Experts of a small language model: 10 layers, a shared expert of 192 neurons.
Below are experts of layer 3 (counted from 0) of a mixture-of-experts language model. Rows are named router (the router's row for the expert), down (a neuron's output weights, with its number) and show model dimensions 0-159. Each number is 200 + 20 x the weight over its row's rms, rounded and kept within 0 to 999.
After each expert's rows: "comes before" lists some tokens at least twice as common just after its tokens as in all text. This comes from a sample of Wikipedia text that the model never trained on. Tokens count by the router's weight.

# expert 126
router,179,215,196,198,217,197,195,159,230,242,210,199,237,239,184,170,195,209,166,180,180,212,203,184,205,178,202,206,216,185,172,204,196,156,212,213,219,205,220,189,237,206,185,192,247,192,225,214,171,157,229,228,202,179,168,176,201,196,199,212,138,205,188,236,192,200,185,223,232,187,167,172,212,171,219,209,185,186,213,215,188,214,176,196,206,205,211,194,212,214,208,200,195,187,231,215,180,195,237,198,209,230,197,168,222,182,246,205,227,191,199,244,208,167,182,222,228,211,169,165,212,205,229,191,170,191,202,184,203,216,190,212,175,180,195,224,171,198,209,193,209,215,190,169,213,191,223,201,228,172,218,194,180,211,197,213,213,196,206,235
down0,170,181,196,228,236,168,172,191,254,218,221,225,216,213,223,185,217,190,162,173,219,220,167,207,218,207,180,213,216,160,178,200,183,178,237,253,171,177,181,195,174,166,173,210,198,222,201,225,194,193,198,207,200,190,202,209,181,178,191,194,190,209,254,204,199,200,209,233,160,195,207,237,191,188,197,228,164,217,213,197,201,223,189,214,194,186,187,217,189,191,170,184,180,189,198,213,176,182,215,202,187,233,218,222,198,196,188,203,199,213,193,191,221,212,199,222,182,191,172,182,211,208,171,198,187,186,157,231,179,200,172,190,166,177,216,185,204,197,185,204,209,192,207,235,186,187,236,182,205,207,209,181,198,225,221,210,211,238,216,220
down1,186,165,203,203,192,176,199,190,225,207,220,222,213,211,203,227,196,165,186,223,217,220,163,189,236,175,204,174,178,174,173,160,203,216,193,222,184,184,197,205,204,246,217,193,177,212,189,213,240,197,202,199,194,178,197,174,173,209,180,178,206,205,218,188,177,214,191,230,197,166,220,157,197,172,195,199,205,214,213,201,198,211,189,208,186,221,162,237,199,219,171,218,189,164,228,200,249,180,196,205,197,207,202,212,184,166,219,199,212,176,169,171,203,202,216,186,209,227,193,214,193,219,209,195,216,188,212,212,202,210,205,210,212,191,205,210,218,225,208,217,213,197,195,178,193,187,184,174,196,214,219,196,206,196,237,208,210,196,181,190
down2,211,207,186,183,206,200,207,191,202,232,231,203,197,200,213,196,243,183,173,201,206,195,199,203,247,202,206,167,201,186,168,186,186,184,170,224,200,199,194,170,206,206,181,225,174,171,237,208,214,218,216,182,200,155,222,166,219,163,180,204,180,211,195,203,182,187,216,198,193,197,190,183,206,222,235,235,217,222,195,186,203,195,161,199,180,172,188,209,206,195,195,182,186,163,189,209,185,164,182,190,197,196,211,151,192,179,220,205,204,232,170,214,195,230,214,206,193,203,189,234,210,238,175,235,201,196,225,190,176,188,183,224,154,198,211,209,172,212,222,207,178,199,199,184,200,206,163,211,185,175,217,200,167,203,176,200,206,218,192,233
down3,204,210,228,232,195,189,202,224,207,209,234,187,181,182,198,196,175,182,222,177,198,189,193,184,198,170,193,229,186,189,163,204,181,217,198,187,203,216,200,213,188,210,190,185,200,153,210,191,211,183,195,176,220,168,193,179,177,204,171,201,195,207,192,191,226,209,197,232,236,204,174,206,174,187,208,254,213,231,219,196,196,245,194,185,182,200,227,203,222,183,172,218,168,190,208,219,216,217,229,198,214,190,226,184,201,206,197,261,203,170,204,222,217,209,210,182,181,207,204,191,184,231,196,214,234,199,218,178,212,188,213,210,173,212,173,204,189,216,162,177,228,225,206,210,185,197,186,189,217,218,218,216,173,217,208,213,204,231,199,182
comes before: "-", " ", " a", " not", " released", " also"

# expert 108
router,172,218,177,205,170,186,179,187,213,196,182,185,227,206,181,184,220,243,177,186,195,211,199,181,189,182,237,229,206,202,190,186,193,207,218,213,217,193,242,216,222,215,209,186,228,222,203,169,173,186,222,235,223,200,185,205,216,219,200,182,194,225,159,193,213,217,203,216,224,169,205,215,187,182,198,230,175,203,194,190,176,179,195,187,209,217,210,200,203,208,194,198,197,194,236,213,186,185,200,157,203,202,219,225,181,187,228,224,213,213,202,220,232,202,220,218,232,199,176,175,165,226,205,214,198,205,182,204,218,199,163,213,213,186,228,187,180,218,206,170,223,169,212,206,179,237,206,204,198,191,182,220,164,199,203,231,199,213,187,207
down0,185,231,172,196,202,184,211,207,192,215,216,203,171,237,198,178,211,176,172,207,207,234,198,174,218,206,191,192,229,226,236,222,202,217,213,210,168,169,175,181,167,181,184,193,164,188,201,177,199,194,213,197,207,210,197,156,197,167,212,209,201,215,219,187,177,187,220,177,174,225,200,209,217,200,193,244,240,173,167,207,213,231,202,240,223,188,204,208,185,199,189,202,195,215,215,199,187,192,208,217,201,214,223,214,178,201,187,244,187,183,207,202,219,211,222,180,185,182,187,227,173,171,236,193,227,183,216,199,213,187,198,223,210,215,204,204,142,146,217,129,186,165,232,180,199,201,227,204,219,258,185,213,199,224,234,189,183,203,210,183
down1,166,193,169,186,206,227,189,180,217,202,182,173,203,179,189,204,212,189,198,209,205,200,232,201,173,188,153,196,208,229,197,174,198,231,216,180,214,194,215,206,175,220,215,213,210,184,207,196,181,184,183,204,189,168,165,176,181,177,243,174,214,226,214,208,203,191,233,209,163,193,213,203,205,185,199,198,226,187,200,138,210,161,180,197,198,136,191,201,209,210,172,248,223,193,200,208,193,214,162,177,182,206,177,201,211,199,222,216,186,240,173,194,202,203,194,200,181,182,227,218,233,190,189,179,206,191,222,181,188,216,187,246,216,189,216,230,199,196,199,182,207,216,206,179,191,198,212,158,202,204,214,181,194,240,214,199,198,187,241,225
down2,191,200,191,179,179,224,202,204,157,178,233,182,207,181,218,177,215,202,190,222,198,192,164,210,219,176,206,179,198,194,246,190,196,198,239,239,229,178,199,220,202,201,210,176,194,204,187,169,228,205,237,237,206,173,200,248,182,168,199,181,215,202,209,223,169,204,189,178,214,194,193,208,251,200,190,181,182,195,188,246,213,206,231,225,204,227,237,208,170,186,189,210,205,196,210,178,149,246,194,241,202,191,198,184,177,177,197,190,181,170,203,214,215,191,205,174,199,220,201,179,205,205,207,237,214,209,185,225,227,164,195,169,199,164,197,202,180,209,192,190,206,174,197,222,193,192,226,234,191,225,183,208,196,219,211,199,231,210,224,191
down3,196,203,187,176,211,193,226,209,180,206,187,161,177,190,180,190,215,193,158,216,198,199,203,226,208,184,228,177,195,202,199,202,178,212,207,184,179,194,194,210,215,198,178,197,213,187,229,191,201,192,189,186,191,179,191,178,215,219,187,203,150,164,205,217,192,206,192,207,224,177,192,170,187,208,180,189,187,245,221,206,171,196,212,203,216,205,164,220,216,194,217,245,176,198,191,218,198,183,210,167,212,187,180,227,212,208,179,195,179,207,233,205,160,168,188,166,183,217,169,196,225,204,183,205,180,190,204,145,173,198,227,212,203,214,236,210,202,204,207,225,220,216,189,264,228,185,169,172,212,198,238,182,216,198,197,191,200,176,214,201
comes before: "1", "9", "8", "2", "6", "0"

# expert 51
router,170,217,204,181,216,194,199,162,243,242,204,193,227,233,193,173,210,206,168,199,173,218,188,207,199,183,206,211,184,199,171,197,188,184,226,219,222,206,235,194,220,182,201,221,244,216,224,198,168,178,221,240,209,186,195,164,206,192,208,211,138,209,174,223,190,202,202,211,222,186,167,168,185,168,217,205,191,176,202,200,192,231,156,224,199,185,209,176,215,205,221,191,195,207,210,216,162,216,217,197,201,220,214,175,190,222,256,207,183,202,198,253,208,169,196,209,231,193,168,183,208,219,202,169,171,193,174,178,176,210,170,205,179,202,197,247,188,223,194,189,211,221,202,187,218,195,213,196,228,180,189,203,178,211,196,233,232,179,204,231
down0,176,176,201,181,175,187,207,209,192,209,206,211,185,196,189,239,191,186,192,205,219,179,217,184,221,185,168,225,174,202,188,182,187,210,208,224,202,177,164,205,214,188,160,197,203,218,226,222,193,183,164,199,175,191,151,208,221,206,156,206,185,204,189,222,167,196,185,189,186,173,182,192,192,199,199,228,213,207,205,185,187,212,232,203,216,203,180,225,192,196,218,213,210,218,187,231,214,165,182,217,198,173,192,221,198,203,209,222,176,206,235,176,210,227,237,221,180,197,204,211,205,201,157,200,167,195,198,206,182,178,180,175,224,232,174,166,245,151,178,174,204,171,212,214,202,208,177,197,175,167,210,224,214,217,203,182,159,198,244,214
down1,220,223,177,210,160,200,191,228,201,213,217,189,234,214,208,168,178,199,228,182,199,189,206,234,229,187,208,223,204,162,195,198,191,186,217,203,233,189,181,156,187,187,207,196,199,214,218,213,221,179,209,145,195,186,170,184,214,205,208,187,219,254,158,216,184,229,167,213,181,178,167,223,183,223,203,184,210,195,190,192,221,205,210,227,171,198,237,205,218,208,219,202,156,201,195,205,232,192,213,250,185,229,220,190,217,216,208,202,195,190,189,216,196,215,190,183,192,207,195,225,200,162,206,215,180,211,175,188,175,186,205,203,215,204,220,210,244,212,221,204,212,202,207,202,207,190,173,168,181,203,202,219,209,221,186,159,197,239,215,222
down2,144,198,187,247,186,208,194,214,197,258,206,201,197,211,180,211,198,208,163,205,200,169,168,198,180,187,205,194,225,187,189,206,222,155,195,209,205,180,208,224,195,196,200,257,203,196,204,217,207,213,198,184,222,214,181,198,203,193,184,198,178,227,208,162,209,233,197,190,217,208,190,212,233,188,208,211,210,197,184,160,207,187,183,225,185,228,190,225,173,211,198,181,210,228,200,174,223,206,221,171,226,174,210,232,202,184,218,206,218,174,171,201,219,178,193,189,170,184,222,191,201,174,153,198,207,188,201,197,183,252,203,196,224,195,208,183,204,200,160,168,187,192,213,208,211,241,214,178,199,200,185,214,154,191,211,206,178,180,180,171
down3,173,214,221,206,216,171,200,214,181,217,211,213,208,230,211,174,201,196,183,181,216,212,197,228,183,221,183,201,232,168,198,228,187,176,189,219,207,226,178,177,175,173,187,228,190,194,217,235,217,245,219,161,195,195,230,216,215,215,203,248,181,187,206,195,193,200,197,222,191,199,201,196,245,207,250,200,203,211,200,202,199,184,226,231,166,181,186,211,177,191,196,214,185,160,203,220,187,155,205,218,210,197,204,235,205,208,180,165,180,213,207,187,236,197,185,178,216,184,185,215,225,158,209,229,191,200,180,182,205,208,174,172,198,154,217,213,195,182,165,216,218,171,221,197,229,189,185,197,209,163,238,215,208,191,159,211,196,190,204,188
comes before: "2", "1", " |", "The", "In", "==="

# expert 27
router,185,209,179,192,217,184,184,153,240,253,193,178,205,231,177,166,195,209,174,200,162,212,196,198,196,180,199,209,198,205,177,209,192,190,224,210,224,212,230,188,218,207,202,210,237,218,214,203,198,164,225,243,200,172,185,163,192,190,206,191,136,209,180,220,192,205,192,202,233,173,167,188,206,165,200,203,178,176,223,190,201,235,176,206,208,198,217,187,201,216,222,199,200,203,212,236,160,214,222,213,192,225,227,184,186,199,252,213,204,199,210,261,199,161,193,184,208,212,157,183,190,216,212,187,177,177,177,190,199,225,178,197,175,190,192,220,174,205,193,188,220,204,206,183,214,200,220,211,236,173,209,202,163,206,225,228,221,199,207,243
down0,185,265,192,184,210,174,222,185,193,197,227,186,155,212,209,214,233,225,177,234,193,206,210,215,203,207,205,232,228,185,167,166,185,191,180,223,196,198,212,216,186,181,202,193,212,197,203,226,190,164,208,210,169,211,214,184,237,195,178,191,200,188,188,206,214,229,203,182,173,177,167,199,186,215,199,190,222,219,204,232,195,198,200,219,221,225,213,163,193,199,204,226,220,191,203,201,235,165,189,208,219,230,233,210,211,182,211,228,185,219,183,207,223,196,203,200,196,198,185,199,218,195,212,190,218,226,206,169,214,181,231,195,229,223,187,190,171,208,221,239,198,242,232,200,185,231,167,194,226,210,221,186,216,164,215,199,218,158,195,179
down1,230,243,164,187,231,198,206,210,202,195,190,215,185,205,210,181,181,191,202,181,197,223,212,189,202,188,213,184,177,209,197,230,176,183,188,195,192,233,183,180,195,180,205,190,198,200,194,204,236,187,194,220,226,165,185,184,176,179,181,235,198,199,239,187,189,202,148,213,225,168,195,210,223,210,228,230,176,184,189,192,174,223,186,209,199,226,220,206,202,198,209,208,194,219,218,180,178,196,211,218,243,195,191,211,211,165,175,219,192,179,174,201,220,216,190,198,207,175,235,182,221,200,188,159,238,195,220,197,198,233,177,202,162,175,183,184,200,208,189,195,197,194,172,172,191,183,220,186,205,217,153,177,197,213,228,146,209,220,235,208
down2,213,212,203,191,257,200,154,196,214,176,197,197,206,198,214,156,213,186,213,163,226,195,189,180,193,194,216,219,213,219,218,213,184,191,206,187,204,208,222,190,198,182,180,168,243,205,207,185,219,171,201,252,194,208,206,193,224,193,200,203,223,225,194,216,184,208,169,231,218,211,205,196,176,195,234,188,214,196,158,188,235,224,188,150,189,199,211,194,197,236,207,171,199,205,207,236,190,205,209,193,196,218,205,202,202,196,184,204,194,214,202,202,202,202,197,194,213,180,191,180,204,157,163,187,207,194,199,206,200,175,201,217,198,192,203,206,186,189,212,175,202,178,217,209,201,171,229,169,204,193,181,209,196,196,200,146,212,199,199,212
down3,234,214,210,167,206,181,201,199,193,174,182,203,182,222,237,191,203,177,170,179,239,190,219,165,207,203,228,211,200,233,182,195,206,187,187,197,195,239,234,177,171,201,199,206,195,202,161,205,222,208,192,226,184,201,181,208,205,190,165,184,183,223,187,217,178,217,156,207,213,199,201,211,175,199,170,184,189,218,215,206,216,210,181,193,179,224,221,198,194,259,227,184,191,182,239,212,193,200,194,190,222,222,192,192,150,216,176,243,174,186,199,204,191,151,228,200,204,157,216,185,204,167,174,191,251,209,196,203,215,201,214,220,223,200,174,187,202,183,213,186,185,206,233,202,190,165,233,178,191,217,209,227,190,179,210,168,191,208,203,198
comes before: ".", ",", " and", " in", " of", " to"

# expert 37
router,188,231,175,199,168,200,201,196,173,197,212,215,207,220,201,192,228,195,182,196,204,191,146,204,227,192,168,200,234,187,210,191,198,167,200,206,186,192,225,224,214,222,181,187,229,238,211,207,167,203,195,208,215,187,188,171,202,187,195,192,204,210,179,190,179,203,208,198,199,164,177,201,246,188,177,235,244,208,206,212,182,184,194,190,209,180,177,169,176,179,172,202,187,182,223,194,202,215,206,176,214,158,201,204,196,197,211,192,212,198,197,224,228,191,228,197,189,219,204,209,163,179,217,179,208,210,236,163,194,204,165,179,223,209,201,172,178,206,204,184,184,226,185,193,192,190,218,215,219,182,224,202,170,207,154,198,222,211,221,163
down0,200,243,195,218,181,177,192,212,179,163,205,197,132,154,216,221,218,205,200,184,183,208,209,163,193,206,189,216,218,217,166,197,213,193,207,236,219,210,203,208,180,182,200,238,166,181,240,187,228,177,223,205,234,181,218,198,198,216,177,192,232,182,213,204,206,174,196,193,239,216,216,211,201,249,199,188,217,197,206,189,212,214,196,171,209,199,221,191,204,205,213,184,181,192,212,215,197,189,190,168,191,177,202,200,201,185,228,192,186,190,217,204,186,213,248,194,196,202,197,197,184,234,205,199,207,213,236,192,170,205,148,207,211,212,203,173,194,192,221,207,247,182,203,204,244,185,201,223,218,221,191,178,197,217,206,192,203,214,209,201
down1,163,212,214,168,224,223,202,228,198,161,182,197,228,197,219,242,211,221,187,187,193,176,184,213,226,189,198,196,203,172,214,207,192,159,174,201,204,196,181,202,186,191,194,194,219,227,225,180,202,213,183,222,206,229,220,208,241,213,233,181,210,202,184,171,168,182,215,212,212,200,189,142,208,210,212,202,205,197,184,205,201,187,228,184,212,214,183,177,207,204,189,191,218,214,179,225,222,187,214,193,174,210,220,171,242,207,200,210,227,198,182,197,208,191,187,184,212,209,234,209,191,184,191,202,187,171,204,178,196,180,219,226,185,183,168,202,168,243,180,219,178,216,191,200,227,191,236,177,221,200,210,204,186,219,170,200,186,216,233,195
down2,233,165,212,197,246,196,219,198,255,218,203,221,212,196,180,200,218,196,217,209,217,210,210,215,194,187,171,185,172,210,207,192,198,215,225,189,186,167,185,189,223,203,134,179,225,215,219,202,176,174,188,236,197,184,158,183,197,215,200,205,200,176,184,206,233,212,217,232,197,201,160,175,140,195,212,214,197,183,201,199,191,226,203,197,177,175,185,241,215,213,219,188,209,175,181,222,174,235,201,200,218,245,181,183,195,247,209,222,195,209,203,166,174,204,205,209,215,210,206,164,190,196,209,190,208,235,183,168,192,200,161,217,196,227,176,189,193,208,248,222,172,210,185,216,212,209,199,182,185,163,236,178,233,195,221,217,206,198,202,229
down3,215,210,186,190,203,189,200,174,188,172,213,183,217,189,216,184,234,195,235,201,179,254,213,230,214,181,197,207,213,216,188,216,192,186,180,180,245,203,162,201,218,197,199,205,207,205,223,205,187,181,195,223,168,189,194,191,178,195,169,184,195,216,207,208,215,205,205,214,156,175,209,187,227,212,211,179,245,175,244,195,157,199,221,209,191,229,192,219,202,214,175,209,224,190,214,204,165,195,202,211,207,206,216,193,220,171,201,204,185,175,197,227,179,180,205,181,196,190,187,206,207,225,188,181,211,193,188,184,200,162,226,228,185,195,208,216,173,182,202,224,187,210,152,190,212,201,187,209,232,170,218,201,178,181,170,197,211,219,176,208
comes before: "1", ".", "5", "3", "4", "2"

# expert 20
router,174,216,202,207,222,187,193,156,236,233,195,167,225,221,186,183,197,217,172,203,166,231,200,204,190,200,214,225,200,214,187,184,173,216,217,202,189,202,201,203,221,194,214,185,243,207,227,212,210,181,231,227,209,184,187,172,208,193,221,189,147,177,208,186,197,163,194,190,216,186,200,166,175,174,220,211,159,193,226,208,201,203,173,190,220,177,216,203,192,186,222,181,194,221,214,210,180,191,219,215,203,213,215,190,186,178,246,219,167,199,195,242,209,163,183,171,225,218,149,179,174,214,230,167,182,212,176,211,197,201,182,222,185,186,197,229,174,183,168,205,213,196,194,159,200,183,233,204,225,197,216,200,181,201,227,195,219,191,191,226
down0,191,192,231,180,227,173,246,231,243,238,178,204,201,189,201,193,164,185,183,223,195,238,207,191,226,205,197,216,196,160,219,179,206,160,163,193,183,187,200,214,215,210,197,193,236,217,173,212,172,203,227,220,216,192,152,174,202,173,192,200,219,203,184,216,191,194,202,187,193,179,245,208,198,184,193,191,210,197,180,209,187,195,204,206,187,215,207,222,239,211,191,195,191,201,196,217,213,211,195,209,185,212,206,180,204,198,224,225,170,224,213,197,165,196,217,229,180,221,227,187,212,189,213,204,211,190,212,227,243,189,197,238,200,185,195,177,217,189,199,201,172,202,208,233,203,182,226,210,207,185,230,206,225,202,237,210,155,212,206,213
down1,211,193,199,163,209,176,218,186,171,209,209,223,224,243,202,198,193,202,224,196,213,163,190,199,241,201,193,190,173,183,207,190,160,197,173,193,175,199,185,200,191,185,212,186,181,238,193,243,237,193,239,182,214,180,216,190,203,202,187,229,208,239,211,180,196,177,189,191,189,209,192,213,215,207,218,197,173,195,180,191,197,210,196,187,224,247,220,253,219,226,232,213,197,175,173,172,250,193,201,207,210,200,237,194,172,224,181,199,206,195,234,214,154,213,196,201,205,224,196,178,215,210,167,242,225,201,222,236,166,240,172,223,196,201,200,202,207,225,197,202,187,198,206,213,182,198,192,214,174,182,189,207,207,175,253,200,175,195,203,210
down2,180,220,219,204,203,189,179,186,205,164,192,166,204,213,192,191,194,229,181,201,207,202,193,207,226,217,179,211,180,191,190,217,199,219,143,214,221,202,198,228,195,207,218,217,161,189,224,233,214,174,204,173,173,236,227,221,230,213,236,237,235,208,202,198,178,171,190,198,193,215,221,225,181,164,224,186,206,171,187,189,194,168,220,179,208,208,213,193,176,187,203,215,225,209,180,181,162,199,206,203,191,202,209,147,186,151,198,174,202,179,165,186,174,229,223,202,216,240,226,219,213,198,220,232,203,199,175,187,173,217,201,196,196,196,219,188,207,215,174,209,210,188,214,174,165,222,185,202,154,197,234,197,188,154,181,215,204,208,183,206
down3,196,179,204,189,192,223,158,176,189,238,220,182,185,210,218,196,219,217,193,205,202,186,191,165,231,187,219,191,177,207,199,197,166,175,190,213,204,192,202,201,172,179,208,213,212,217,187,198,182,191,216,205,195,201,230,210,160,198,214,212,194,194,223,212,199,202,224,197,197,223,239,204,195,183,191,167,165,226,210,186,221,219,196,218,181,178,243,156,221,174,172,218,184,216,183,200,208,232,178,184,163,186,175,185,212,209,206,194,200,190,186,159,178,189,215,185,193,200,184,170,217,206,178,220,205,218,200,216,153,214,216,213,165,239,207,200,206,205,174,215,212,178,184,204,220,228,189,229,208,241,211,229,171,218,203,235,202,223,185,232
comes before: " |", "0", "–", " |\n", ";", "."

# expert 64
router,177,205,183,189,216,182,192,153,235,247,194,189,217,230,194,183,192,226,167,195,180,222,186,203,191,192,200,228,207,205,192,202,185,181,224,214,226,208,241,199,232,203,202,222,238,216,205,203,185,164,217,242,213,176,185,170,216,196,195,190,141,203,183,216,191,207,188,207,222,193,183,186,205,165,225,207,171,171,225,200,197,202,167,211,210,205,206,186,211,215,223,193,205,203,231,241,175,211,220,196,217,211,221,194,198,217,250,200,215,195,206,262,215,171,193,201,209,204,165,178,197,209,225,169,152,184,194,184,169,219,183,199,200,200,199,221,176,196,215,177,222,203,206,166,212,197,213,210,234,180,198,191,165,209,219,226,219,195,207,243
down0,178,223,196,217,198,188,206,177,203,177,207,221,189,221,220,213,201,212,177,248,237,194,222,200,228,231,217,179,185,197,175,207,195,176,222,228,177,232,204,220,177,186,212,206,200,215,238,197,187,193,182,211,192,215,211,217,203,223,223,198,196,214,207,201,199,192,199,216,191,235,182,209,201,214,247,225,168,183,186,187,208,182,192,198,214,229,185,197,166,240,187,209,204,205,178,182,235,183,194,256,180,216,235,178,211,185,165,226,180,184,190,192,190,197,198,191,190,187,210,225,231,222,219,215,191,219,181,197,178,186,199,251,212,205,207,187,230,194,199,216,195,203,192,177,188,158,170,238,210,223,206,206,216,167,192,172,186,184,212,216
down1,209,195,206,213,207,177,180,171,199,194,215,210,204,180,192,213,191,204,220,220,199,170,232,193,207,165,205,202,158,183,187,208,211,189,218,189,209,211,212,277,184,211,207,177,186,163,169,167,187,199,222,152,181,149,175,192,188,201,211,208,212,198,200,170,188,194,196,214,214,159,196,207,192,211,229,198,191,224,188,175,182,173,202,207,224,211,205,202,226,179,187,218,228,182,203,192,187,198,176,205,171,195,237,217,209,163,224,238,190,224,209,172,165,179,209,178,154,219,207,176,195,180,191,230,217,215,174,163,219,216,219,185,180,216,175,199,235,217,209,188,182,231,221,211,227,191,189,168,192,210,196,220,216,220,216,188,181,205,172,160
down2,184,217,182,231,176,186,225,188,193,193,194,228,168,207,209,192,223,199,228,195,193,188,194,176,218,215,183,200,203,228,207,190,219,213,217,219,159,176,202,217,180,189,163,168,196,201,177,203,201,177,244,212,192,171,158,158,191,209,219,202,182,187,183,156,197,200,216,222,200,187,176,192,188,221,202,214,194,196,229,215,169,203,197,200,198,190,209,180,199,195,224,202,205,192,210,196,185,207,174,213,209,215,188,179,166,214,224,197,216,198,213,199,206,178,221,165,192,204,216,224,172,202,207,225,191,194,191,211,204,221,226,171,202,245,203,187,227,196,187,184,167,160,147,201,184,212,204,231,228,186,189,172,169,225,196,195,246,188,196,217
down3,204,231,225,205,218,199,176,225,217,224,160,206,219,233,186,188,215,214,227,252,226,228,209,205,199,232,214,186,208,200,193,212,180,207,173,195,192,207,157,203,189,214,191,231,189,216,236,206,191,179,199,231,229,193,197,189,226,200,223,218,167,183,177,189,201,198,174,222,236,183,221,236,173,215,225,232,207,216,186,181,188,191,206,216,193,219,178,179,200,202,253,189,175,175,206,177,189,179,221,181,230,169,190,211,196,204,204,247,155,178,197,210,191,208,203,207,209,204,202,165,207,191,221,221,197,223,212,218,209,167,188,230,174,196,201,179,235,177,228,222,195,215,175,204,225,204,174,216,204,189,202,209,217,194,227,228,201,201,204,215
comes before: " of", ",", " and", "'s", " was", ".\n\n"

# expert 42
router,176,209,202,209,204,173,186,150,237,236,192,199,213,240,213,190,233,218,154,195,182,212,210,176,206,170,200,237,192,208,191,201,196,201,206,195,197,185,222,195,218,224,203,195,234,199,211,193,197,150,217,240,206,183,160,178,203,206,204,212,153,218,175,197,177,181,202,206,219,181,192,170,191,176,217,197,211,172,197,194,186,243,205,188,186,211,208,206,194,203,201,202,227,211,219,197,182,194,206,186,218,218,219,188,201,191,251,214,220,182,186,257,217,182,181,192,198,184,179,178,169,205,227,194,169,191,209,198,171,218,180,246,207,222,211,201,188,200,210,186,174,187,176,201,207,206,206,190,219,181,201,208,185,211,206,217,197,210,215,232
down0,198,218,195,237,166,172,239,210,202,225,208,231,208,234,173,206,212,235,162,194,189,178,188,202,224,216,234,200,208,181,189,200,213,201,210,189,185,208,228,205,194,192,160,190,216,234,182,206,179,211,223,205,209,209,159,189,205,193,196,219,179,191,173,171,196,189,192,197,201,188,206,181,221,188,219,158,190,167,198,181,218,224,160,200,182,261,204,210,210,184,194,203,200,265,214,227,212,214,201,174,180,169,200,205,213,211,192,192,229,151,184,162,216,212,218,169,242,178,194,181,214,185,212,184,214,183,214,181,220,194,191,235,192,191,207,170,198,213,187,214,212,183,176,204,223,182,210,190,218,220,196,196,180,178,208,178,181,204,257,198
down1,198,192,194,196,195,233,198,189,197,218,192,194,205,228,188,186,179,204,203,203,190,173,195,210,197,228,231,203,240,203,227,202,195,238,218,174,166,187,200,212,193,159,185,182,230,178,187,188,189,219,191,202,172,190,220,170,200,205,197,210,184,217,185,192,232,197,204,206,231,195,216,196,197,207,176,174,216,211,193,240,212,218,186,192,203,198,228,204,192,224,193,192,206,194,244,185,142,221,197,209,206,173,232,224,236,199,174,230,196,193,228,206,204,194,182,173,252,159,181,202,228,223,184,212,210,193,206,200,204,209,185,219,187,195,201,225,216,216,218,190,215,185,188,208,209,204,188,219,229,242,177,205,196,189,213,199,173,184,166,187
down2,203,210,215,193,205,203,211,186,214,211,215,179,214,201,213,204,219,224,203,212,183,190,194,178,211,198,184,219,220,166,229,192,192,193,205,166,220,196,197,232,199,182,208,158,212,159,198,202,186,204,224,216,164,187,206,191,197,205,226,217,182,182,191,207,175,206,190,185,203,222,203,218,221,189,189,215,208,201,220,170,178,238,234,181,195,224,187,211,169,187,244,168,218,236,194,235,172,191,203,203,188,199,231,245,237,174,203,185,204,184,215,177,169,233,192,217,198,157,203,200,190,196,216,211,232,196,184,216,185,232,177,182,187,146,217,188,199,243,204,247,204,187,196,182,203,179,195,163,197,192,211,193,194,191,169,236,195,221,169,186
down3,168,216,192,181,206,235,184,156,145,213,219,187,207,211,216,161,191,222,200,169,185,222,191,207,210,168,192,194,191,190,236,229,197,202,213,189,217,207,199,205,169,205,180,214,214,201,202,213,188,188,201,226,180,247,265,203,193,200,207,196,212,186,218,200,217,208,222,205,194,212,186,228,216,216,220,178,213,175,186,229,206,214,204,188,187,192,187,189,204,209,214,173,217,192,195,221,193,218,215,172,225,185,227,217,211,231,203,201,191,237,208,192,207,205,189,194,234,212,184,186,230,193,188,193,216,197,209,197,231,240,192,203,226,215,242,189,228,202,193,200,183,230,213,192,213,162,195,230,219,205,197,176,167,240,193,239,170,206,205,214
comes before: " ", "9", " |", " |\n", " —;", "8"